Experts of a small language model.
Size: 11 layers, width 256, vocabulary 4096.
Training: a variant of Adam for the experts, 561M tokens.
Below are experts of layer 3 (counted from 0) of a mixture-of-experts language model. Rows are named router (the router's row for the expert), gate (a neuron's input weights, with its number), up (a neuron's input weights, with its number) and show model dimensions 0-255. Each number is 128 + 24 x the weight over its row's rms, rounded and kept within 0 to 255. Numbers have three digits each.
Before each expert's rows: a language model's description of what the expert responds to. This comes from a sample of Wikipedia text that the model never trained on.

# expert 4
What it handles: Second piece of a word after its first letters, or short prefixes like comp, pro, un, ex, as in Ex-che-quer and Ins-ign-ia.
router:151106096092140138130154162140117146143129138126134135122113117114123121117159131122154141135083139134146136085124106136188190128164140126101163132105111118121154091131136081144142170168163175153143108118166166140157098180116125153116123139143136100160143141114176148151102172140092099115119137100123091102167087114145131137140146122133160130116148146138107104109118145101157174117105133142108142152105145153125115155099164087100171134140134133158143158093153111131160069069105092120095128092142097114133115152155114094184139153124119113121128165152152130116152134130168110159132120097121116144130138116101106166157130139107165116168150135167120091141087134113121131111144133169148148142135142157131117120155115095156114108127140129121168143065124115088127097140148140
gate1:084161134093123074126063126134146112097160130144147136112155123125111133112154118106140081140134120139129131120121120073183101138104184084090147104096117102102158156147142107141082121126128078163150118149154159109143134128123114115130149160138103165158108122101137119119104135134159167122134124152166095128114140112164121162122142136150104166130138126141132140133120111106093135109101130085136155126133142155131085127134128110161122128117139146127136129156164125127143105152140164174099150147121112114127169105127076158129087133135139115136123118126140082137114117132167106116154131146126100126136115070119155124171106119104145164148089159099110148150172095159117099091113093120104109183109088136137149135106096106088122166121157102119105150094126107105150084140173088
up1:152140140187140149124065116113062136086128121124130131169126102126115138162160161098135112145081114138076130121188165094144143129132137171116157159142133104140087147162138144171152120106127136147124107189126106124134133142108132153087076138131124136175143109113158117116110119152123105155100124142141101135149142119132127145119126113118128154113131112101152131108138111155111137100137112155133110158087156182159130139097093079115134104122133112107114110167126119112085083105143093161072099133167131128102146159090097126101144136109103106114150113116129165137139116095136128125132163170150118130117125123135122116128117138059121102124128098109139145098152136136100133137112133135162167123083102127127192153113120087120129127157065108151151125146153128097125113116130127
gate2:108159138170105114088097113150118147092119102162126118084124148117116092136134106175151117159101108106122166155160157096148156125117151151111135161103093099137127136097085120168131131132138136143129153156066149104159121103112114186157139125118123173120081151121110140107131098146104108136116147111136100129085104111082119139124141080128110124134115118131171116140151133132173141143112135143110130083096123127163129152193101106124111120140114113168134126104094092104077132136091119123114160136163148092112157129130150133141154091141121134166109153075153119119189137141091123155129133143122113094146155125163155121106135094110160099091102119099171114113161125171153081131125103146158132149124112095111138137128124095165139123102110092129119116142101116121146158134102129
up2:096128136113137123146158114140146112106099102148128106105110112100148172142102144157138121135143119122123121107150128125151165087102130101088111137098154103139126121146082116169086128147134087198123140133096108154134064118090121165145133098136143117136159129086143114121124124121100121160111144119155110120140092137097131206138084097140166165107096147122119132102130161100132118167103133148122147125093167112107106100123092134132114100144155166137091137130104180100140143131138157131154134153137098117128110153115174111102113156106092091137153183122108159165138147108141143096156172124116144150099190142165126137123134123180164137142149146173072116128123136111150121118109149165120126111133124121094101105141143157137108109137128085149132136137166100128114113121129162
gate3:150154106121131088136102128144140143130087166148116127132165153120107143116122085123139153150111161155122135119139097129130151167166139174141153164171132134121071083141139159156110111142135087136181156139086144124116146118110105119089096112161137094119127127127091122142101131159126127132143114139114127116147157077093098094103161095063133098144131134094159145139123118148129123130102148163108148105175132120123128103150137115148131143092130149182081127159147159134130131150140116071132136130087137109093166159145130113131111105112132060123114150121166120112079112144092162146146134121148120159147130100128135130113124123091157130106091143134125140119107102078114095102122166157131135124106140109121148109173107158160116111096129097151142145169106178084099125106130110
up3:165089111131146119108136123135138120133123141140126156124127117139143182108114105150093092179117158134091159141151106130129165160107133111106109119125070148131112148151141122170108131096152150126133135108106168090162123093120172098124161131104119134110172094127137116138139109147091150102093124110104143131104150114126087123162146134107111110174120126105083101145121131092095102140162143142109148106116139109112152149121136087101144102110150130155084151089152127114107158131106159103108121109120145114118145174156130101115132072132120079081117137159156159131146137132130141113095114125157165160129148185064149104141160165154138119166116138129173112152093154150103164105154138163135158155114157115125125101109097149128107151141131094124170095160162167098113116143129134
gate4:141110111118122145128146148101133081113171122120097097108151112140115105109154127089139153074113142143129137172131136106120131101132121088167129101136166106155113133123134152122145104127093117143120132099139122123128141119112099156139105145108142170078153120160113197126134101118135117100150128130105139179115148169083111141136112134182142139159140119101123145101162099144149157130136113128156123143136097116080139129135145125136150129109138156151134142162135126172076114139091103102095129137125108176126145170114070131166133153141161112121154134138188149124159112121127122139160151136171179160124161143130134158169096125112139139123095109135135135159077157142120147110130112118121177135149076111170069132090112131143109097136147143174171109083152141148103108113122136
up4:145111160129149132109120135123162135088129129109089102129125134112138095104142116118123181133124128117080082147127104141103147093081134135145085122095128143118133141144153097145144098128123116120118130082123133140142124122107148135154089118141117167162149101145124129132112158122101161185156155107074089103138122165092109102100124154081098099132142088147143125129107170153123170121177081131104096146066103179131139145115169123085143108127166127085096136150125121117127129116126150144161133084178173146140139131164132103140142090136083074138099133135133176139164116141124107108104149125115113113111147125165120135151126139124133121128108124118110113124107094089158146087135124126098109130117116098114117137123113187100136140124107141129165143162109163097128113181158105
gate5:115142142133140126143093099183149133107119142129151096101143167149146177158144136097083120125141143093093141120110141099096142139140120133157120152137132133135116169078129126115129148096149112099088172137173131120123076113137169126148128115121110120153081148103126109120136118102116151127153131116110120110094137168118139129130125147108074121133137138076134167125120138152144135094117125133103097148081117129092133132131107192096118151159075078171092113121135097123192122139165101185148140120134141185139131105181163161136113146141151115095100161113122142143094100110135147153145123114100129150116142116142111171157096161146085145105112140136123108127175125132121150132091117138129144112087136149089085126156136142143141142123128156114155104127155079099142124131097121
up5:142142135099111101113104084135132160132120122166109161170123071106123123152100097151111153158143135146151168132117116110138112126149141146123145123158126127122106143132081132103082146090114145107131152110114100108082120117131114148122129140169130143124115106145114147148131144120154094156138148140101116102109151109156175151118161091125151108148133151120099123134128125140116129146172127132100143117173184136154185115143169124132113082104125101094126130137111138102078148140131156151111161167103149094121106120121131144139094077163093081118131109163142104133156127124126131108124104133130136149181142128143116141107131111129167141112112093153085137091102123067090117143112184169116154177096156138127138088089102125149115140120131080139132111174162153118093150155179135
gate6:090146111137116152119175137124104096135133154132129100136090138111092162098103122113123133124097117162133151145139108147116134132103120131124113110166164115094140134156096093135144165174112128142136091089182121121110154160134133130118135150159098113138108126157127129100123138150155137105148110123171144108111124135074120156134150130100100116118144089104119155112106137127146116124134122105138127103112118173117142145155116131187142159127132139163164100129141108126123169119120152119104107149103095132119128125078154122133155161154120133112162136172137126158118134144064158142167134101097107138114132110113112164087166141090079118100123131123089116103117090171124085067101140146158147190099172132141145134150138072115103099193167093110143142143161126128149133122099149
up6:175147117132111189154115130131125151177104105126105106133114128160155109112182131099113128136146132132110076156109127118124110164171149172163144155105108119140202130126096097151151081140154114109118105140160130116103121131137117110161144132121136159160093122174140091101147088104109146123125124105159154125114130156096120157080138115106095168121117130148109094114122110139141096112155145161158166130143182100160155137122095114091137088138123132138126132152182117148141100112114125108158123118096151124139120170139138123127125142137121142102164124135117100144098137123113130127103160118119150128180103115119142157142104158151117138108087121148143103084120159157142120095108184177163145171131125152114120144115116168112162139149132140085158134122184123130124146176114137
gate7:160127167119140135119115151116123115150162140138111130090173135117168186121130162149109134157116181116133124122159142090119148123089121120103128136163137114100113126148129111106119149102137174172139136120118136135092119157122139163122193093105121142144144109140119140162140102121119109157152134122137101112101109108105071169165145139136144136139133116105159118093106130143133150175124091113133055131126111098112104115178072147106135124117103138108124137175124178082155096146136120095123113094134131089117148136106121155121166111079129114095137163106117122117151140088095143112142143083108136125166135138129116132128084102088118143163133110145152101162170125114116091098125149109153126103126147096112175108162137103140102157113150119134108124154112075161110115111161158
up7:151144117123168119138151134147112137090086104086094134090074127108174135142149098163104105150107115143169136130155127098180157132133112125123101106116161149145123115128185154156096095162102116112112111158117122119105109140098134144105135115105162128109134116149125137142098129138159142122103113154171126124140137145176134101155159121125127136105108104125166135091150092137160157123156125124146097130128127141140130091122183142097094109168143159076112101100090166145114136127126092118143102105105167131110131118156161158129119094082110087143148143131069152124135148120112130160082110092116111153132134103137156133101172139151122154140095102091156119125169130125145130137164126124094144105125123106094126146141177155124145102127183114137151152163161084155126136083121137
gate8:107142131124126159124108118123170101157097108103164147136099115151138109135135070140085131164114167119093132091158119126141137148149068122130125138083122081131120136149144111144120144114125137135111131127168099154093120133111137099124127114115129173145166098076084134157138088099109149184143170143131178158130202138133113102134176142114097118125125132097109119151184101168123148119109104095076151159148142131129176157127166158175132146099119117119130132118079127114099098146156158153120122135087130113101177120115104132146146075110154131129099085133109114117153118110114080140138113118145134120144165109123175086156127132160117105134115116116144121121110171132133152140146144129097156127108156124123133155110107146110153108123084101133138090135125112127148117148124108
up8:143109150121105158115169137144143136151139132142120082117138127142166136134126129154120169133111142121078087192090130140151096107143136149110102136143129126135141127118142144128089097149151103131102125172173146143131145135126126132117134116115121070141114162142162135097115134147110140141146139160096077165131145117166152090148129126167112140122094124107125119150127168146128110123139160135134092085126128133095143067106104122130109163124111078141122077146133093144096134146112128106163148123121119154125125060167135150108145064122135122127136146106136070152088134115140127140118120120109104094130095165140121178110112096093132167115110072154119165084134122097166132098130140111119126137149135120088166089098118125078127115095129110169123169133177116148112133109149146
gate9:152133105139116112105129147132168106148174148160189141128140125151113127100176097131128155138138161136146125095140154121140158101179166099172163153136122191141136166113096132132119142135065177138135137139090115160141108153118122151101092141098105126132129137141112164093137112160133149133148133087141115124159118130090112099127156131175158147113156144087123130142120099144148077100133124157108137155105125149102162138126103125123117121169142154115120116145131140132093086115127095102110098178119113125115116125149143153139124132100160124123115121132157125094137107108092072109115126125158133115145112148180173178111133144089137069116122126143153145110123143107111112151158135092130125162140158141182112122100146154145120129136112126133078152152132134130100074169117087
up9:127149136153127171153111097095137125121171153114131153145179103130093139098180152158116150126125159134117134069122174105167140127130148095082075163138127141124122136151154124128069125161114093143160173124138132147128170132147136111153110127100138114105142124155109137103118127106176150143130129149123127154154060133149111166153115158140120119131139127103145096119153121132125118140195127124128119114111150120148162148122154158121128152160093162153139122102080137145111113158145150093135104112144138096162100125103130126134150131127183119126122071148157109145122167140127145124152120153182141138119139091096135166165116151132121083115152132180129163163112135136146160110120144119087136108133128136159143134155165152118125091114131174115192134110135108127124117132152083
gate10:146100039163105152143160125152133172122097123127104124143138162138146123133095116110140156135091083118079160143099112126140154102122117109093108112122121133129110063160140124137116162125102149159147135114135123145128141135115139161103157122092181122144121100104129101142131116120099143154159142125137133149129113109112129188111139118098157101172138113154112145152140124132153141106131117126153095146143095099124114156131093124148109138089129119127087114111070130087113131091155088126130128146148111093150151155118109143079118092102130120110147134108114093144130103098119135118126147113112088164127134108070111109123125127108166140115075088166143114100126072090175112120123121116141121095136104107124107143097166150120160078150163108149157106140129097155086129163112140
up10:118141117101130116132128143109136117077104145165119117132115080176134148129075136139149163141174134117137136121103094120118194164145120126163140126127163142085123161109120149109128095137097138092141084158114113141153135174174127094182056130119083139130121105144139103168132132119126109098087117126087139100146134146156134143145105133109129160137164144099075125103171111115165136129163159131135131087152154129144122154106083138153169097151158138167115168102124130117117120122110151159178111176150116101154117120125122097135124097144118106141128145127089142160123132148154137112087132104119121140095105107121137103162128123163108145104096179101137136110136127138101122087162102112153140101134093122135115131143131167128129172111120169095127141124145120140094124140134089
gate11:118167130085144099162131106142095165137099109135071125125099146125145160104116139149152125098144139162129150144161136090135151085141159099145150114145159134116099113110109129115143125154116143137140169132137140101077127078141163120137153097090088125151119096127123088144178116131164093156134145134127156163139183127116106091134125080126140161157084147132107108108083148113143112101117114137143123145175150127120140109082132107150146146179099104149138128155142083086140079136165140126122084099145146103075118106107117132151104131121121135140117128160130107153128131133147134106115116132114139124110129129127126116093148166146066132134144071177162114147125150162122128159120138144137140132127139073127155117112143147158159122136142138106140116095150157160104148114068086
up11:134147120144136142121121094101105143150187174123162123145134157135127088102128074065149134110100100114096139126163097135127137121114121116149109157155152175114152108135149135091109134122124125159147096109145154158163158133167131154088126153106121108143137126137130163130122117063109159128143140110098158110092105141086147118123128113121136143151091138117115090158149167124121103113126161140082116136136099154124134107166102122098124150083154141146100149085122112151132103124137162155106090093086178132122125135181128116110126147146121112147136128129131112109155100123119114125126109121165154095127132091166162138144108186149121149122125135079138142160169112106117109152127171146088120078124137134143126126112113181063104112153126133161128110124147081151088130132099117
gate12:143125090185123143160137079108131118132116174136091153149123112131123140120151126168164144121125135107132154122117120112160158150115138108109114130131186094139129152088142137153095096083097134119144118127151119128084128059147105118123152130111147118113074167128125125141099125095098126095125126109176117125097129134123126107111127104095137080137159125139124101129148130128071161098097168130129140146121159134149117126114167170139165107111138083132111144097122126140097138123123094101121124116161191112113119167159161141147143126099119137113116138110107088137119091090182123161079174120126098158124112089128139131145088143108117140127094121142133146110154104114128118123144124110125117136157125158112089122126118083175160128133090096115155115150171173156091094093099133
up12:133152137126147155127088168125072143128081106094152140131161116128125126132148111141131149111109107123107114157158126151148165150141127125119115117121104132090129114103149165132159169113130108139141154135121161106127109097113108116121125164130086131111097113137070111166130141097143101132119100136102141145134114150107135124161148106136119119140150156121131133124102158151084127110160136097136109103129189140122128168119154102138133115156170168121151151144166152162091120167105113141124110118126089139145130144142141078085153174108098119132133125087085159104096142139125135080133161125149129175142107143157089114141145171123101080143120103072097126160104107098103115117150122129116140065161143154160102094107131157072141126148095128176142130116116110121112091104073150
gate13:098139151149171158121146119148137104186095172103129131147099114175146128152132155166134110099107133079142121160095100117130157121115084197149138132134173153074087119140154183085122125128145151166119133098181137161111116128159134100134086112154133092134167143123137106150162128123119128113114112128124123085153089117073098116096103110129138154128112138132126144119109131148137130157136156123120091127119120098128155110128138154107137130088144114131110101144127145125119116133144118134154108128116152114131119140102147148124093160120093107149132123114177154090107122140105127077132125127131192103113148170131140105135163122095111084127118157121161102138115178154111121175158140147131089109143158102118126113143142090127125184135121139146155135171145126150111192132155132
up13:124141154139093146117139105157118115151113121137102104149096098120102128108126131138150143124138157138167091143130115159126130087103124164118140078117150149126107135097142125109118157154144180178086180127101139147082099085113130100070148127150116094115161146132097118148090132156093145117135146116128116150135091106139118095108118085103118124152107149117134112118116120148134142141114123082121138126115082115093111074088138158087146138176110146131111101138090107111117126120109160151116098173094096158137126113162167119115108129196143169113119134117130151126097158138189138119140128141142116100143120147117163125123136139126109106168110151155122151118103164148071172105178139109125120122138147166126114111114113134156110142111136162108124142112087076082146171118125127